Weights of a small mixture-of-experts language model, trained from scratch on English Wikipedia: a variant of Adam for the experts.
Below are experts of layer 10 (counted from 0) of a mixture-of-experts language model. Rows are named router (the router's row for the expert) and show model dimensions 0-127. Each number is 128 + 32 x the weight over its row's rms, rounded and kept within 0 to 255. Numbers have three digits each.
After each expert's rows: a language model's description of what the expert responds to. This comes from a sample of Wikipedia text that the model never trained on.

# expert 23
router:132133184166122083108143089164110146139144107136168174147098159162094171230131156143145061173081094174159161170090109124098119103095096164080088109168161153149116077099089112153146100150124105164099117150098148094113116109155129099096146158161138088107152158144156128150107224101121115161105157059100136141096099118155130100110099095106167043110152161085127137100135096110102104167139
Description: Past participles in biographies. Past-tense verbs after was or he in career and sports bios, such as selected, won, named, graduated, plus closing parentheses.

# expert 29
router:100114135145161139103170129045104159214118093140135115096093141078181182131145088151160104143117096156115160152176118140085143129117108160116103103170156146057113100142121080176150138146139094145098134189105151103106089205060207116129132156147124089078163163149118115152098177114094094169163163148093106108105064102157136101096121182082147116101162129155127124104144097126119161139125
Description: Music and common nouns. Common nouns and title words in music and media entries, such as Music, Song, window, city, plus It and table numbers.

# expert 21
router:124169176173133087103168084225124146096078080140157147107093173131088172105142144162160129151117134129081153176135101190081143134129102167099088084162155154087101082175101117163109146124134102153112087132158155094106125165139157098149141124178132108076160137179153083147094160118082128182119164117097148182114123092172082139087120123106157107101129081109171119080152088108146066158141
Description: Digits and plural nouns. Single digits after decimal points or in numeric series and tables, percent signs, and nouns like interest, students, forces, families.

# expert 8
router:113113160174105147077143094182128142145141073126124128125088168119126145103151122156142121164118094112122157136101110169114141133163072151141102107175152168124119085110124097171129122101119114176092123163096139128094102128047141097115159109141097053097136166168088181158086162126121143158147151143089142203100121091162142174082120169095141135094134153028183115082177086109145043148110
Description: Name pieces and countries. Later pieces of foreign personal names (Ying, Chow, Naidu), country names like Germany, Poland, Russia, and line breaks ending table rows.

# expert 18
router:131130165138107058079127160130067090112135103123138148120121157176092159155156095151134100161098112163156142138156115106064160108068080139043097101159141139188103116130089110142186124137132105173107100113180155123105115112169083094100161098151112096080148145155172101178101166123122133141128156152091117102090134107153082060100119174107163214090139096084105111115136087108104102183158
Description: Mid-word suffix pieces. Inner word pieces and affixes like it, et, er, ed, ing, miss, fort, and stems like comp, per, attended, graduated.

# expert 7
router:177215146167127109119138161112118143124109109129114085125108156131126160128128139155170103179101107143131162151124104111083152096168106165172118118146129136103091093134110122167157220157068093142085112104145183100112101138044098114095145136172135102106138167147145074166075087098111090145135169126081142066115079102135105118116100136102155175087131065177088101061166114110110089152176
Description: Numbers, quotes, fragments. Digits inside number ranges and sums, opening quote marks, and scattered word-starting pieces, such as 6124, 83816, “Double, Teresa.

# expert 15
router:164169157159100069096117096097152114181066126180132166121120141059070192156153129161149157186083113192129150158114100140098148133131094167148104096155153127096125073116098123173079136155126116148096094126080161098089117148101166099120166051149097111102186154146108157157085096113086166160158178121112117092107096129152090094104121143114163136111147079109096107087146083104124085163160
Description: Sentence ends, institution nouns. Sentence-final periods and closing quotes, plus institution or place nouns after a modifier, such as School, district, park, Championships, International.

# expert 30
router:128139126169116129089130149223118071110114111096146119127089169154089133123138151142164114141086098171204136154198119111081130099132111155094097105157133180147119098086109067165192100184136094150106104127099173133095144125145197105128152093163076108121152158146165150164086087113101145155125166102090123105097134105139088168096103111098158153111167155135092097101145101099092222160140
Description: Table pipes, place-name pieces. Row-starting pipes and list dashes, date-range dashes, and capitalized place-name pieces such as Miss-ouri, War-wickshire, Cr, Del, Min.

# expert 5
router:155133150162144136105101166173073135204083104096152125120096160113054143120156091165136130155115048161172139143197089159079146128115089152087119082167146148037112100128102110147152129126132111148119095075087181105094091149142132090114163092154115097112176139159105120160105123118085111171114171149104141198103169100136070163079090155106131072104132107162143130112158098118148115146122
Description: Modals and conjunctions. Modal verbs after a subject noun (can, could, may), plus and, with, commas, is, and blank table cells.

# expert 14
router:095108154149155119093163142103101121118103076162167163108078140115185170135141153149147121185121157194158161162083122132094145118094104144153109118156167133150067081177085128154103134131152129137103100149193172120093133165063093106113136151165126096100168168169068165200098144118106098183149180097066120105078119127145122090105097144093153180107141143161191128104133120127113168149189
Description: Line breaks before sections. Line breaks before headings or infobox fields, and infobox labels like Preceded, Succeeded, Species, Phylum, Label, born.

# expert 25
router:110162152160132063093127149114121046143117088014141094153100163143075161148154151157153107177116137152104133188157118157112156115125115120156104107160162150079126070128114122172171188086125095147102113144119157113090097148122134112142157123166095099086137173168173088161125129105089133180175152083104150124105130106156109199114125149086164118104159082109150118099148095105098150153203
Description: Determiners and title nouns. Quantifiers and titles after the, with or of, such as some, many, local, various, King, Prince, National, Chief.

# expert 13
router:141113151145158116085143119153105135122102073135131073121078158135132172143185168186156091139106128148092176154128115146104160126132092135157077095172134156118093098099115105153081123110123066145099098181130170105098072140120124082115142138139094083089139146164082139151052146099098156168143148024110098142103102087155113139104112151098152192105155129145137089105201096095124210157131
Description: Personal name parts. First names and surname endings in lists of people, such as David, William, Lynne, Drake, Becker, plus place suffixes like -ington, -shire.

# expert 19
router:128135131147136164096173056115059080153082104093132174102118136114162156090132148154152112140127106164188152159162129140097129137107099126139103096165158156056104101171098112163048159181148113139117098086057157095109110175191141105106139127153109114093168157150129167160077168116088082158119165132084153097087157116162121143094118159105138070107149157138112093099172114089140193138166
Description: Word onsets, hyphens, periods. Opening pieces of lowercase words, such as prec(ipitation), w(etland), plus hyphens, periods and list dashes, frequent in climate tables and species text.

# expert 26
router:144153162157155146101099128127188125137113095085144085125078138122183169068155082152141132176134118154153145152159100120092184082125085149124101112160149168144104084143100127155174132162063112144078080136132168113095106108130195096098142132184142098111145141183147181169089085116102176159180156122112164110113131127163137107080081162089152051125166140168113111090159098083081116172147
Description: Clause-linking punctuation. Commas, semicolons and clause openers after punctuation, such as by, after, when, which, because, However, In 2024.

# expert 4
router:138186138145144144086125144161091150119127119152147129073055170122171137190135060142148095134094110171177163136105107128091153139137072172156102111182159151117111070077100072178175134095044106153080120151100158106070148106102102108119141139155102088091137169160152132153126136108096171154144165084099112157100118095164133158104119133095175168104141090208146109106133105086136140146156
Description: Table cells, name pieces. Pipes and cell values in sports and results tables, plus middle pieces of foreign surnames, such as Lessa, Uleckas, years, dates.

# expert 12
router:124160157169134116100149135060104152158104086210124136107108159135161157182149109148146122157140154149126182140096111157110159122131091157078120116137142173170106083166114119176135128189151102165086089133152141103092099108024135120141166033162090094101188139120118112153111126103102141154168163122105110131104126085165113133088089151103136067096139166155172111088152097087104103178160
Description: Non-Latin and symbols. Diacritic letters, Cyrillic and Indic transliteration pieces, dollar signs and math subscripts, arrows, and New York / United States name parts.

# expert 3
router:164158159162158136093093146193153058172111113171118159121113140127132135161160143171189119140117159153124158143098096161087152133152096167139106088157165154141092107067111114157073153112121116176129106150113159096089085100059105115123161204177113063087140141133102142151104121117097111158152173144102110089103148088157123197097127191109148116099153117148173122108150058095099193166127
Description: Possessives and headings. Possessive determiners such as his, their, its, sentence-initial The, section-heading markers, table pipes, and middle digits inside coordinates and name pieces.

# expert 27
router:151185162161120152085152140144120121184125081132132091101084131070075162147134176137157120175132134123159157134126108163081176114150103144049106087175153174128096069157119117158137127130109107149104116144118160106091098104158139120092159034164104074094143152142186085155118148101100060163150178153112122085096152107141127042113085162097148164117153104156123116083145102104126094157155
Description: List dashes and articles. List-item dashes after headings, score dashes in results tables, the article a, pronoun he/He, and the conjunction and.

# expert 6
router:181120152176095090098164152188108057090108094159153150100105168155128132185145082170164105179124113183160149164160126124071155107126095166122115079158141163099095070163124140156081143084132096174115079096122167107068117123178127106104151127180096083126151161148102118189092126105105132180158164116117064126082114103145110140097130141103143105072146115142159123092151095088144105182137
Description: Locative prepositions. Prepositions such as in, of, from, throughout, across and between, usually before a noun phrase, plus table pipes closing a row.

# expert 20
router:168210183178084084120175122086107168193102102163158155120109147105126198112124187167128131165119131142097161174139109085106144114096100153096106117155171168146105084090116093142139140139137121159092104122092156099099117138115130094113130114147109098083174162132130074159100110112088136140109161082098138197107134092144107070096154151107142166119176179221103128105155072115085129154150
Description: Determiners and numbers. Words this, that, single, early and small numbers in measurements or model names, such as 337 ft 11 in, Type 127.

# expert 16
router:118071171156132102074107092099069035068104118066140172121127153096114152178182117155155125163108123161116144134101100133093137122145109140058097108173155137151106114143089106148093161150122108163100109146077160090107147148029110096113135152169103094089159154168155137155098076107108123157111167118097114152097093101147091100106111125094149184101139088200107123110152082103134090135135
Description: Superlatives, ordinals, titles. Superlatives and ordinals such as first, best, largest, second, plus closing letters of acronyms and event or table-header words.

# expert 1
router:165166166160145140091189109078101159154096103131128156124071156074154154184141138141143135158080121160158153153155105155123142123134099145131110107142158156092109096197108090158164175093127107152106109140144167123090137158124080099109158073176086077108172149150136171168081110119101132181187146112104096134098111090134095199103117164107146186110177107145197099098156104115075088184132
Description: Copulas and capital starts. Forms of be (was, be, been, became), as, table pipes, and capital letters opening names, such as Le Mans, Da Camino, Middlesex.

# expert 0
router:176157155147109049120129156066109086124120124159168164093089155095059147178126102153166111180114096142134134160134121108104137117100110155131114101136140151185077077145083099162099150098081100130101087099132165115075126148104146089117136195163130080116153156172100158165101181099097143141152171085076143088121134115145151172101104148098127064106133064084130113076157096080168142164140
Description: Negation and scattered fragments. Negation and quantifier words such as not, never, no, every, any, plus table filler cells, dashes, open brackets and line breaks.

# expert 10
router:140199153141136129101142157146169126119104086089155072101111145110047161167126145129168125154107133154131158162127106139085174091134086145148087077160143153195097100116109096174079163137148090149081104144080156081113085191174076091128151162141090111079146153153129163171125147094088127162153154131099152112111163114145148082088107173123127082098155162152103073087182069125125095162135
Description: Word and date endings. Final pieces closing a word or date, such as month names after a day, end years in ranges (1610–1692), affair, Commons.

# expert 11
router:101130138139125103102082181101168074205130096125118143118110173118127150100139175157160099140131120147149175133147112173094151108119111162181107127161128147130108084054116098144055119115125094166096109120149171113116100124193120106129126077150120083107145170142192097159128173113080105159143154074084135133104087078141098164129104173078148139083136154103120092114168087092178046187113
Description: Contrast words, name fragments. Contrast words but and though, plus inner syllables of surnames and words (Schur, Thurmond, Jeff, minute), often in European-name text.

# expert 17
router:135177155149036130100155107149126097157097094117115161122114159128120152153154137155151122154095132151106155169088092134087158148128106157100094084191174174112076091096121089170174152142140115140101106122109161109071125199152086109102142147159074081099160165169083148134099092103093121164164149134119098079086188101135103076098105166098149080084176163074148102101160109097169148125148
Description: Nationality and place adjectives. Possessive 's and demonyms or place names such as Indian, Japanese, Philippine, California, plus the and pieces of South Asian names.

# expert 24
router:143174172122049102099147066166096056194122102152122161141115155051124141069140080172160108182090110159141154152161101142084137122133103142127102103163141149163109077124086095150069149130116106153089117141146161090090137185102133107110144136165114093089143137174080132156101153105113073162121136115095132143078139127148117162082137163080147165104162136175136075123136099104101061167130
Description: Sports tables and particles. Line breaks ending sports and result table rows, verb particles like up, down, back, and football terms like goal, Defender, manager.

# expert 31
router:123126135158035136081147141049101115130108111050143102098091133120155110128146081148167111156114123180126156145076120168097150125141078161161084118142155135165096092179115112175112141088059092169106090097130145109091106101168127096117140117161075069082137155123121183153119118110093126146156146107089113167102123083147086155104099169084163080114141091082091115114151074140104070155142
Description: Mid-word pieces. Inner syllables of longer words and names, such as com(ments), ty(ph)oon, Kel(amb)akkam, ser(ial), plus was or is after pronouns.

# expert 2
router:116124163141171140104134136168077124121101109176138144092104156129162162163136148139139110178105092198145151157160100126106144127119076135119114107178163139146116100220107130176153082102106128141098107133101140089078108097147182080105167222167104094092148144128145154160037148119128067153108149108092138134098081099179120089085120124086163140117123168128130118123152060116185180153134
Description: Mid-word fragments, headings. Inner word pieces such as ist, est, ent, to inside words like Piston and milestones, plus section-heading words and table bars.

# expert 28
router:126150162137095148107125161093133017133087086149175133104094141132091146094129116144148125159121079170104148154157130144092141110127097183154112122159147174062100076165102107166158162142109110148095114147196156103090126084101077117131170163159101081104176156142163107161066127105114133163195154130106125197099155100153124184094099111099147090097173194164135125086136108104100138144133
Description: The after prepositions. The word the after of, in, to or and, plus are, were, several, other, and === section-heading markers.

# expert 9
router:134098167155099129093091166142108144099141103065150079124092136155196183147128121160135121134114138153228180154200096144100156118104090163110076099163150162085080095083098101161175128118089126160102103148108151119090097095117119107143138127154125078106160136182109171141066126097069117168144157095100113119113138111144111141099095118095152174087147119178130086102186088111198125142144
Description: Name word pieces. Capitalized starts and middle pieces of surnames and foreign proper names, such as Sl, McC, Hend, Iw-aki, Mart-ini-que, in cast lists and rosters.

# expert 22
router:141161171146160084106123182058163145129117115094138177109106152063176164074129175160148125161111108150202136151140123107114143107123092165134103096150165162158119075088100110158102138183123087150109109174131155084089134113172123106109165097147120118112149154155087092170137087109095099171159170123097107101084157116152133197108120171112137069073140138071167104102157092093060159160144
Description: Linking prepositions, conjunctions. Function words joining phrases, such as of in University of, and, to, under, since, plus colons after labels like Coordinates.